Weights of a small mixture-of-experts language model, trained from scratch on English Wikipedia: a sigmoid router.
Below are experts of layer 6 (counted from 0) of a mixture-of-experts language model. Rows are named down (a neuron's output weights, with its number) and show model dimensions 0-127. Each number is 200 + 30 x the weight over its row's rms, rounded and kept within 0 to 999.
Before each expert's rows: a language model's description of what the expert responds to. This comes from a sample of Wikipedia text that the model never trained on.

# expert 51
Consonant-cluster word endings. Consonant-heavy middle or ending pieces of words after a vowel-ending piece, such as coho-rt, fli-rt, Vi-ctor-y, childho-od, exhi-bit.
down6,194,204,202,220,236,246,211,218,172,193,157,182,227,205,213,196,199,194,252,230,191,165,207,218,198,167,233,217,235,229,209,207,198,222,176,214,179,130,195,216,156,136,172,193,180,173,228,191,146,170,192,219,227,203,182,127,158,180,245,200,176,245,225,186,150,194,189,191,185,192,178,194,210,212,188,192,257,246,177,158,198,173,196,229,204,172,255,222,206,190,189,245,245,247,189,237,191,153,217,233,248,209,192,258,206,256,129,220,252,200,225,155,199,226,154,189,199,192,233,149,173,201,221,148,182,211,166,240

# expert 45
Adverbs and particles. Adverbs, prepositions and particles like down, even, over, than, still, for, plus the second piece of se-en and sud-den-ly.
down0,192,225,131,202,205,214,114,183,170,150,205,218,199,216,159,249,209,185,204,184,184,175,211,187,195,182,277,162,228,214,216,159,182,201,211,195,240,174,199,151,233,204,190,222,232,216,141,204,227,197,260,205,192,189,159,201,274,125,209,234,235,246,195,153,240,213,192,197,124,228,217,184,193,212,165,179,198,197,214,250,224,226,237,181,204,198,193,248,202,241,180,238,232,187,156,209,153,186,215,227,202,201,200,196,217,148,186,212,235,191,224,208,203,177,244,187,249,203,213,234,152,186,185,171,192,194,180,165

# expert 13
English first names. Common English given names and their word pieces in credits and biographies, such as John, William, Ed-ward, Willo-ugh-by.
down0,201,203,194,189,184,217,199,229,224,220,178,157,209,151,164,172,219,176,219,179,230,200,237,211,199,200,196,239,222,216,210,181,168,219,179,255,218,220,182,136,213,185,174,185,132,210,205,172,178,173,172,203,174,246,137,192,155,218,242,241,202,180,194,193,250,225,166,186,180,176,121,208,247,151,190,189,213,207,212,215,171,244,236,220,191,202,177,198,192,181,217,132,257,189,262,206,210,177,192,209,249,182,260,222,189,221,229,189,224,265,140,235,233,163,263,221,160,210,198,202,202,176,200,226,196,224,147,196

# expert 8
Personal names. Common English first names and surname pieces in name contexts, such as John, William, Thomas, Smithson, Rubens.
down0,183,193,226,161,260,222,208,228,176,225,204,217,196,193,201,201,204,217,238,244,162,238,174,233,133,221,211,198,197,175,204,251,204,161,222,211,180,173,164,163,221,227,223,230,164,214,178,212,228,174,212,160,216,245,203,173,202,197,154,212,213,227,190,88,170,163,194,139,206,169,220,267,238,205,242,261,205,212,194,207,190,215,227,148,138,188,166,258,183,209,189,214,219,184,224,196,193,186,222,194,255,162,163,161,187,206,214,196,213,230,162,162,171,212,209,209,212,177,229,223,188,172,155,206,171,218,207,258

# expert 3
Short mid-word syllables. Short vowel-bearing pieces inside names and words after a first syllable, such as Mon-mo-uth, Fernand-o, Ton-y, Con-te-mporary; also ordinals.
down0,149,213,236,250,207,242,194,238,205,261,215,230,188,223,200,213,206,198,234,187,227,174,249,230,229,158,218,206,170,162,226,273,139,204,166,193,208,193,205,208,195,284,179,226,220,207,200,210,165,162,213,200,182,155,191,184,222,191,144,190,192,259,157,201,204,150,193,184,227,225,208,222,228,154,200,186,197,164,166,172,239,209,223,179,176,154,183,246,202,158,188,239,209,172,177,199,211,192,145,264,215,196,177,246,226,200,208,180,208,204,171,183,173,216,222,115,222,169,154,206,239,203,193,173,179,246,198,182

# expert 39
Taxonomy lists and tables. Punctuation and pieces in species and taxonomy lists, e.g. Subfami-ly, Synonyms colon, closing braces, plus table pipes and list punctuation.
down1,209,148,227,171,234,195,268,191,195,198,198,210,173,157,199,153,176,207,204,177,224,161,217,242,209,233,171,259,187,230,156,202,211,155,173,237,190,239,215,219,222,240,212,218,250,205,218,249,168,201,181,250,247,182,222,149,230,198,184,197,195,181,172,211,215,194,194,194,166,189,246,196,247,128,210,168,174,132,210,178,203,242,156,174,189,198,186,191,248,175,214,207,144,184,183,200,203,253,188,262,208,226,184,199,218,184,200,211,220,234,170,230,178,211,150,235,180,169,150,192,245,220,221,128,239,176,182,205

# expert 37
Accented é and French. The letter é inside French words and names, such as prot-é-gé and Mus-é-e, plus "of" after "Species" and "This", "French".
down0,186,213,190,184,149,178,194,219,152,138,201,190,180,184,218,163,246,224,225,198,232,196,226,156,193,234,172,175,149,211,199,164,216,195,163,212,178,173,204,128,190,243,223,168,230,200,209,156,203,159,225,173,267,201,194,204,209,165,237,249,214,232,190,193,168,248,216,213,207,173,203,175,208,250,157,182,200,211,217,174,194,183,240,203,209,273,212,215,239,236,202,192,200,226,198,149,172,262,186,244,268,250,190,171,169,191,175,240,188,157,218,185,203,199,151,169,184,189,171,241,195,232,206,193,198,167,267,242

# expert 29
Table row-initial words. Capitalized words opening a table row after a pipe, especially award categories like Best Actor, plus names, Total, and nationality adjectives.
down0,200,241,217,240,170,217,178,150,208,179,169,240,202,180,203,188,197,225,164,181,176,202,171,187,207,188,218,221,208,186,238,266,197,136,202,283,219,152,146,222,227,164,217,225,144,145,184,288,203,204,236,236,174,198,195,211,238,174,168,180,195,177,174,206,204,249,165,162,189,230,187,224,254,208,182,230,202,201,206,191,221,157,168,180,210,230,257,242,193,143,192,231,248,189,212,165,159,211,209,209,235,197,262,187,190,212,147,183,225,184,241,187,229,190,136,205,196,216,199,209,183,216,216,209,189,182,190,166

# expert 63
Table and list markup. Table pipes, line-initial list dashes, colons and equals signs in wiki tables, filmographies and bibliography lists.
down2,196,199,185,191,182,177,171,249,176,222,189,168,231,189,145,161,191,208,225,244,212,189,161,171,189,260,211,204,220,170,169,225,210,187,206,141,243,188,231,179,214,172,207,186,199,232,219,212,212,172,206,243,196,231,122,204,207,227,203,202,263,197,154,174,246,223,223,249,162,187,171,241,149,277,271,184,198,195,238,168,201,199,171,185,231,212,298,228,214,193,211,189,192,221,172,215,196,242,205,225,179,197,185,170,161,212,192,177,175,214,194,209,197,179,204,189,171,158,195,224,164,171,143,254,196,217,240,158

# expert 31
Separators in statistic tables. Pipes before percentage-change cells in population tables, plus commas, degree signs, minus and dash ranges between numbers.
down0,218,201,198,180,175,262,172,125,173,154,231,206,241,239,188,226,153,223,175,212,197,198,214,206,172,137,199,158,204,186,234,198,213,245,201,197,214,199,182,210,174,246,210,281,193,212,155,205,166,177,164,164,165,252,210,197,155,196,234,219,160,149,221,258,216,180,199,209,208,189,217,174,201,206,167,210,204,170,219,169,197,211,213,204,175,185,217,174,219,235,220,211,237,211,209,204,137,244,175,186,246,185,204,209,103,197,208,209,177,226,186,185,233,190,124,186,226,186,254,188,229,196,232,220,238,209,236,247

# expert 19
Table separators and months. Pipe separators between numeric table cells, and month names after "on" in prose dates, such as "born on August 27".
down0,226,195,212,195,168,200,222,179,244,180,208,196,196,188,187,248,190,269,264,236,219,233,250,188,152,199,121,213,174,145,178,216,182,197,188,215,215,222,181,214,245,173,194,155,169,169,196,242,200,203,128,211,151,216,224,170,188,236,209,193,210,198,199,202,153,196,181,189,255,219,172,170,235,189,212,187,231,250,216,246,198,224,161,250,212,191,184,166,187,211,165,200,217,227,220,222,224,192,246,197,223,202,184,197,221,231,213,162,167,213,233,176,235,140,166,226,177,195,191,223,153,252,241,170,172,157,151,142

# expert 55
Space tokens. Bare space tokens, mainly empty or leading spaces in table cells, after commas, and before headings like "== See also".
down11,241,193,149,166,166,176,214,204,165,207,178,196,169,182,165,191,171,226,172,164,285,157,181,202,194,191,233,209,197,209,209,150,232,189,178,239,253,192,193,142,221,213,176,194,211,216,199,230,241,170,198,191,225,229,164,183,158,145,215,236,162,212,228,232,244,154,254,180,165,216,220,247,135,204,195,223,197,201,224,181,170,218,187,157,211,210,214,217,224,216,191,243,192,159,197,253,198,168,190,185,170,208,188,241,245,203,168,215,198,155,211,160,221,175,214,212,227,274,157,177,210,253,218,231,231,182,259,179